config.toml
d_shared_expert = 0
moe_layers = [0, 2, 4, 6, 8, 10, 12]
vocab_size = 39351
attn_scale = 0.125
init = "uniform"
Below are experts of layer 8 (counted from 0) of a mixture-of-experts language model. Rows are named router (the router's row for the expert), down (a neuron's output weights, with its number) and show model dimensions 640-767. Each number is 500 + 40 x the weight over its row's rms, rounded and kept within 0 to 999. Numbers have three digits each.
After each expert's rows: "raises" lists some tokens whose logits its average output raises strongly, later layers aside. This comes from a sample of Wikipedia text that the model never trained on.

# expert 10
router:490505549561489482511499480588479483453549525506533527482467508431452467491475432535440509484519469556540490425486487542530539529555485492502460554505474548453534508490559484451576481542533453528527518496476614491539494594562545568483498500527600509575473469504537446499494503517494540527549513519495489591454443535482560571516520456468484472478547542566572506463480455464522484519528
down0:476535543495500525511539499482529483517498462509492476508555471519507594469418475526527543585511506502492459422567511562481469440514517582456484593465537544484497427438484453462525453454460517473451469496469547486474598450522541444468439490560558435481482482497508498508420483465422510461479511473472493522500521481490481564487516434544426535571511510484470534409457554550478595524540
raises: " by", " in", " during", " as", " within", " to"

# expert 25
router:464513567499513479530425475612485546448484520492465505432495483480478561510464488553518485574525499445491542465505433555490515513526475463484452528498516526506582566509525514503487534531557465547513503476546530457503449528525606464434509523505582516470501484526527531465498466424480535500495480490461485528527481490472474571509519494542392417492517559535497515510499449475489527522455
down0:497485527565478484478523498494521434396426474536423504475527504467520469436518428528487519559498440567507467598507466445574547545481512483467415494506546513498470541506552467479495499547442501489534585540507431504525418483530546500411458498471465518495513492525593525495484478476498537449509532499488456547455499557536415493533528512450508443431662556478568537497464498475504466450504
raises: " not", " able", " given", " considered", " shown", " awarded"

# expert 12
router:507524546551521556456530530522476540568473554467521526449493449501473571474466481451451474486468439520544499448489487543469523514568513465523452524458555559503527489538436524455499484427574491550497516494488530449574537475557534488488536516539585468561489471407512492457540504491502489444484418555479447558510453492471570522553489429446486448488509563482582533504472467461561506537461
down0:479507491449456499530505518514512490510470537456524478500497490473555447565464507515418576556449444476479486433486512458552503433535491540512447478434565472480455510456505510458478515512435540516551560507482504579473530512557501491528482524488471450435476437495519565507434465425555488501482433451518534437482569466455530506527502514541580446475491439544594470476515516488616511539543
raises: " the", " a", " an", " their", " his", " its"

# expert 45
router:519478440448515488514441532495485557449479555503564481475533511505454480457446449577439505510411471548546544489460512503512546535488425469494424471487561563520468520435510515490496409504497446552475506541500551500451552556514548503479470544493543460582572460503491513539515501503500533514571502552455510538515517524518575552554523481410410415505468500503561514501424451480549539545541
down0:433460522516466462515601507432448487441484461403538466464553446483497520531505499493478517488531467482424556444415583521495526504578512478448497503484545510499440500498526452554500465544507475553513480422538506509494492548505473593472524522525542522508513479520516538464580454484511464472540444511560524537542500552479440438549561438505514492470448491557537425569442480483490423493492
raises: "0", "8", "9", "5", "7", "4"

# expert 8
router:542461484538523548504586411494458549460518552514607551502516436450511556544480493506512472534525456544488546505490508537460562526466503499475466534471498515518497493521587504518537407516535503460464533523484521509536518516512483435587460481515570528536479543509434437483458495503571528531536430517460480537536418532442516505501511499431513522477471480523515485482474440517508502539558
down0:545486510625503444425497408521492498444517509530491520504524481516469475496506477466509515477570502466500472501542540483524464520432479520488529514499465475474401495528524545478527482442508502452467455518462409490506433495485543523497482493564553510543558531509508567568481453523590480530566475506562494477484527418446462484502514470401492486467499467471540526543446497508536562465543
raises: "1", "2", "now", "0", "born", "7"

# expert 33
router:520457526542452504518487482512510532501581504531542474504498462503496495467446518513543474506438464498512535454453516552446554481460506535501447528507559619510526494481519508518495456493535429485519590490507540508544524500546524501558497491528511517507543426408506524455488513514521468520516547544467472516521502511485507477423461524439497445496475475473524526520497509444517434474482
down0:543448482541517491477474569540470475483534436590540503467537526514487501501468481532478598447491491516478521472430481513489531410424546478528497503528415525465507542532508515551486529496513508494491549531537512516494541461487480458444588476498395448497445504554480483517515510420443537537484482460522537525581538547571420487524486428426539613387451472486477513521507524482556435399556
raises: "7", "5", "4", "3", "8", "6"

# expert 34
router:533443459556483508483517504555479546503511494520478460503537499485504508464473460497491419485494456480500456485520484546476555478447443515517462517484549587467528540470550508517459475522561438590428507509458561494546541582536554507527506530484548466577524409492535427431529496505439501454493468517477463563539485547455554481459456463478468502484512552524476482503533425504541465500519
down0:519534553524556440454417419500479506588455483482501504583464517487482457482530503470532553513482541445449516477571504433486519405500549523530452609473467491501443520474547503512483495503501484514427465503546528517479464503440397596477526504444507500513470489555523572499451528444487539515521423518562511567439487531467537556485545564462536446507451516521508503618491515465505514543508
raises: "N", "G", "-R", "F", "Q", "RA"

# expert 60
router:481506556509547570521473514600476551522510570465504517520425494486495517459484415555467483451503497496503546410409534499488483564513517481504481535448523509545551557506473555440511479502568424519510490451499500507524485559600528545491446507471534570488508455485510462445534463496551492537436506476451493549529449501534495507554548510444426510524486492491497515502551507444474428489493
down0:474436413463559445476522510494575430501535475454523504548471536480482459502478459467483465560465520486481537516446502420523529483528582533529518587471486499485531472528422455522545489485413508430449451496441507531477507560484451476417453552443512481538509531562495492554564466550488459524477465492467453496548489449522445514511568474525569531480549540475469501422420513547497517470467
raises: ".", ",", " in", ".\n\n", " to", " from"

# expert 11
router:504526462518525555517466467571536572572537573428495474504455453530487538543476501535466445496516470475492503471509440505477493543534552555525498514471555575507535522539492486453542469476542525564481500499490519499583503506509501470492521588472551441576510482480500440433511488426518451483500425505485411558477426554427525558495539435475440407485512553539495576517469509523520504530441
down0:518531479595473552509525543504482561514524555499452502492453555509488474439482477470506485589455476459555551557518466496414569511527515516483507476493451520507554467476572520505448492532448481508553503496442530455493484531505505409460540478406548580501522517452464434450566456434487442505518521587471583514463490468550527561593455515492481487468478446532490473454467463525523518502486
raises: " the", " it", " a", " its", " some", " them"

# expert 44
router:532436574483470507485499492532479538469481528433542487516526439450462608479423455515472522500557480485493494471471464514509480499473449535485470583446561534515464515441500531456427463492529533509502503564497482470593462539497540537518597586540548479570548390384497452494516460497528533493547521600444439591555413532412499480472452498501460429555491571511460523469533470487536517466428
down0:451506485496412569515546467570542545590472501485498478495522532517461500413482468477538504438439455538514559565442490415494408474513492515508519573482428499523457466516515455510486492499551476500516463488504524467465483545417482495476507502500523465481477478479507480468578566443471572467475466522495448476539504516487588481514512441543500541563514499507566491434532530474522529520514
raises: " part", " a", " two"

# expert 46
router:512471519463484558526507525550485537531534538416515461452480488453476459436519445524424373473487440519478557461513458554458484498546553451469466522461527531558504490500449527464536550497551542539518521515484499490537481503569434550556501508509542515498569430491501481496517462524514529424524433474489404553518469492448557471570507453497451462467466454501533473518517504559527454481522
down0:430501498433514545485509463544541512443521405482486515516481570465522565524451545556531468509500533527518572454421434495495596550461486461485418483577516463494469514486524435485440491511493443512466503468506491545520595483484418500490470557467551484572489518520429532410421472563431508486494427552542438533513552511531523488479491503507424579497543584489524558423556544531540515482477
raises: ",", ".", "'s", " and", " of", " named"

# expert 13
router:543485463480507496583447447557454532498451572478406526513564485488426578491486475500426502537480467527479531448552501510532554455430424480531460483484522515564510521503461564486559485470542502483538534535479535498462487517509481516530514536453536440573514420448497455471546519483452518555509508574508501446549416523469518477538527462491465452537500497510488512484482463508496450514401
down0:460407558542429501409536560476501497541601467496507510534516533391418530473548472532580492434497480446501532495511515497580423486457503525440442487462513498545476600452462563462474513533483568435523515499520559542585443572468457557443482525513525477536550549493491480518436510431495495559518525473473473487480491489444450525471431519480527473527468526517523517460563532488466484529514
raises: ",", " and", ".\n\n", "\n\n", ".", "\n"

# expert 56
router:490547496484512534437514421458527508420494480486524457531511496500473508465500505540436553461470468546461458522484540539490486463484532519476381467499516574480526487446517565493559443490508476560495553428474554499499464563513525427580485524482624481559542468526498437456509494488538502481519449520457487502505500505419592504556460463436479444496470498458606530496486483542476484499513
down0:568546422530479482589492468530521418394523534430508487394535519509592518497512535509514429470438531515471473499470497488503436454505475573554503424505428603445550524479498540431475674587436460527449521431472486481489526414483502548438530505455432543465539462487589527453481509511490533468553449496557519501458449551473458507565534497539519453518492516450518433525548486507469481457430
raises: " The", " In", " However", " It", " As", " This"

# expert 27
router:499553516528577550515469481546486495493544594420517473426490505504459470494567454523453542533466478493507548469434533537512557523518502492496420555458516551511517503481488504472471484444482485523555483516478544514501533552565547530528485510474543486545514493515507483509517465530574537443526522481486467595543429511439450493566556457491411509535488489525477565488518492543539523488466
down0:497545458465522475493548565541473469482540494539605527559584505523487484554483526496535558552490489475517538435455551541464420522525503524538473484478486560488465533511522501490549508491537472548545411441489497551490512479469525559449464578480535489525511545481573502522552471540501535582502475549488500495524551459435490499600490494544472490550499568488473504555558506484532480490511
raises: " (", ",", " and", ";", "\n", ".\n\n"

# expert 51
router:456568538491477508550511444569505532508503544493460513525463481460468495504485476500493468495458421519545539461516533551490520453474556476534416477497525559514533532539529578488538517444547447451530536502500599478487493557550478496488448528489621465501547472436485433501557512503552517513508420518462461560568454540437487567566514493568497469476450546531513488496512495487559554541491
down2:512428495485496417433534504429500506467511428488572530526508462523455437464505515513525505516544520499488486466504583479512537475509521476506458537515550444527501512526575518450506433514538537524462530568551519538515533528505552495542434528498546516552551445499529524481546506497461566458459562501532498423499528434588552524491538487480504500483502471442496564508498440470534511566470
raises: ",", ".", ";", ".\n\n", ".\n", " "

# expert 38
router:533418566521539520499465471522424490448524477432577506501496540472476564464395382525472452480444515526516517502529489485482572484521472564489463541404511442529521572505507514478510410523484456502477568524494548456588544486590492508480515615470526531532500497480527467501576520489522527500537455521510509521543445546510548446433488483483399476539502516476503480408547547501496474547443
down2:531393497457517519475485448482554485473471536469503501498487532517430491504501526446526509523512535458450509505525516486460553542567466514527502528541540512557572480535492392385525504512488529522522479528488506480459496466501475485471457561556546460420451441498470495516500465444514475456520541462475473518442543439476506470412526557498500465467474444537527530476476496464493492472547
raises: "\n\n", "1", ".\n\n", "2", " |\n\n", ")\n\n"

# expert 48
router:523487532444523640463440525518519509528573577504545427487474491457453524494432442444426567486489499497555502468522553457514484497524506527472521554502448610534537517618560502416554509537486550512511523497503501513564544487590533517411510547456559450525583442501533549418441504515523499537553456485439491579514479511442539497557513434492486558551481435544450451436436502502530492524545
down0:433516528491488489502512528511452497457545515515454424476603553496509451511493432536538473495484518491515522559499411493475564433477454461497529507509477545492505473523479490516546467462509524473512510552475460468524500531550489527514511507451497545504455418455548449477442553575465434524525546454496482609509494585470521522509446537520518455539502477465478505443516559532525481512493
raises: " ", " ?", " —;", " –;"

# expert 62
router:462451541479549565458430463537539562562491521561531540538473518492476559451457425530464493575489484491550512488484477524493530527541538520529463537470525536584522505505486571534486478473531446480509567433502475503449491532516400514542469511554548495569535448485462465465476428506508501462504443452428439589548501556572492491491536448493486514514441529488565544534517460452541410515465
down0:568582500484433476508506486455493545453482497514430508517447513470447509485469561509383439512464595435485501527529571436560414397437507527505561472486476454609429529488415480545522454486473498523495506528442490509492490469458449519549578479456492490526546549529514526514514441440455491473497425491539541545538542448478524541474485453463487501517548469471486523469516515485523521554416
raises: " enough", "th", "ff", "7"

# expert 24
router:510476492552480466476493438550460550506520502428504490464488455524466523468470534484456483454452483533505510487497482523527541521508498479487491554421508451536507509524433538486596480406495464475540533547455547507534529558553508448575459493477543569523579466498561485483562508456510533433491495541480451591522396512392502470553499424462444461488522509518507606556486470502529497534478
down0:430482512517536442516584513506537488517438582577393505471492419531564475503468510485543503465479447503538521458460460471539493573507542476516440455426467599538493503549546510494534509543475465470536500473492473468563517476515481452425528464401497534450509486531523557534524454505507454487512464551450505543547531480516486490508479532560500535547488431468482465528532441546497557462493
raises: ",", " (", " and", "-G", ";"

# expert 29
router:513508508471495515494541534563454496499463533510653478478461398471472547480497482558502506510407435547520514477435467577520505433535453473483524473416568569544487542481459492469531429479485490485487512546521535548478523571551421549461450506494568551447552450486491410426502512492535469497498440477482518523505481462527511507474453457449473533410558515526500592508499458473544435498473
down0:495466479498474447514461456531502495525504431473561494511490490556509473474530536468539478448438445525483524466460530483421483518538544497486487493541509534489480471556583504511471462479481473490579454469486491497545501473472463434512406496516534488639497508506520472531510516475498507500496468519437505499490504495547465480469524556464488502536449472493519538508502470528534477498516
raises: "0", "nd", "ney"

# expert 35
router:509559513537501553467514460532481524597505541436581534450470408563454503491479424536521462481462438478494551434468525536501473524507507517472475482485570534508507561552518518443550492508500474573452551478495501490524512539545471479450450501509522537549501446471511458432568454520473503511529461538495483544508406490509518512528544468440466465520473507523484484432544521436568435481446
down0:507502572564494545579509467504547458438491483521466473511529441536523495523535479381555522479481456486538481521453532515465580445500503474502530443478555522455402481558470497484493526506488477481474518515435493536451558506496463466475521493411507454466415484471484565485443434492531521484568501490480550444517483512452486481536491523547470531529466506556483428526540517482407556514576
raises: " also", " worked", " then", " played", " appeared", " set"

# expert 59
router:552460489441558541502493459432520497510471485524449504441529451473507488517433443539442466463442521540548523375527593538483525517421461495540491481481542543574487469496536493555485479542537523445469539493577545515528500537570517469531533607507527577485539480553493505485493455520523505546525499521502455560493467503455498466529516420457447504470521522474570454448476416532542420515496
down0:489468459538495521417512418444439550551556510462558575536507448545463519508496511488504408509495560495537437515546597529520486518507505543539466534463552497509502484498485517540491489535482468458475472553598556504493484522501469523489473482549464555443533406498529531478553516477612575502518534513552549511515532500493547528621497503453551512494502476494538506449532451501540531470494
raises: "2", "1", "3", "5", "4", "8"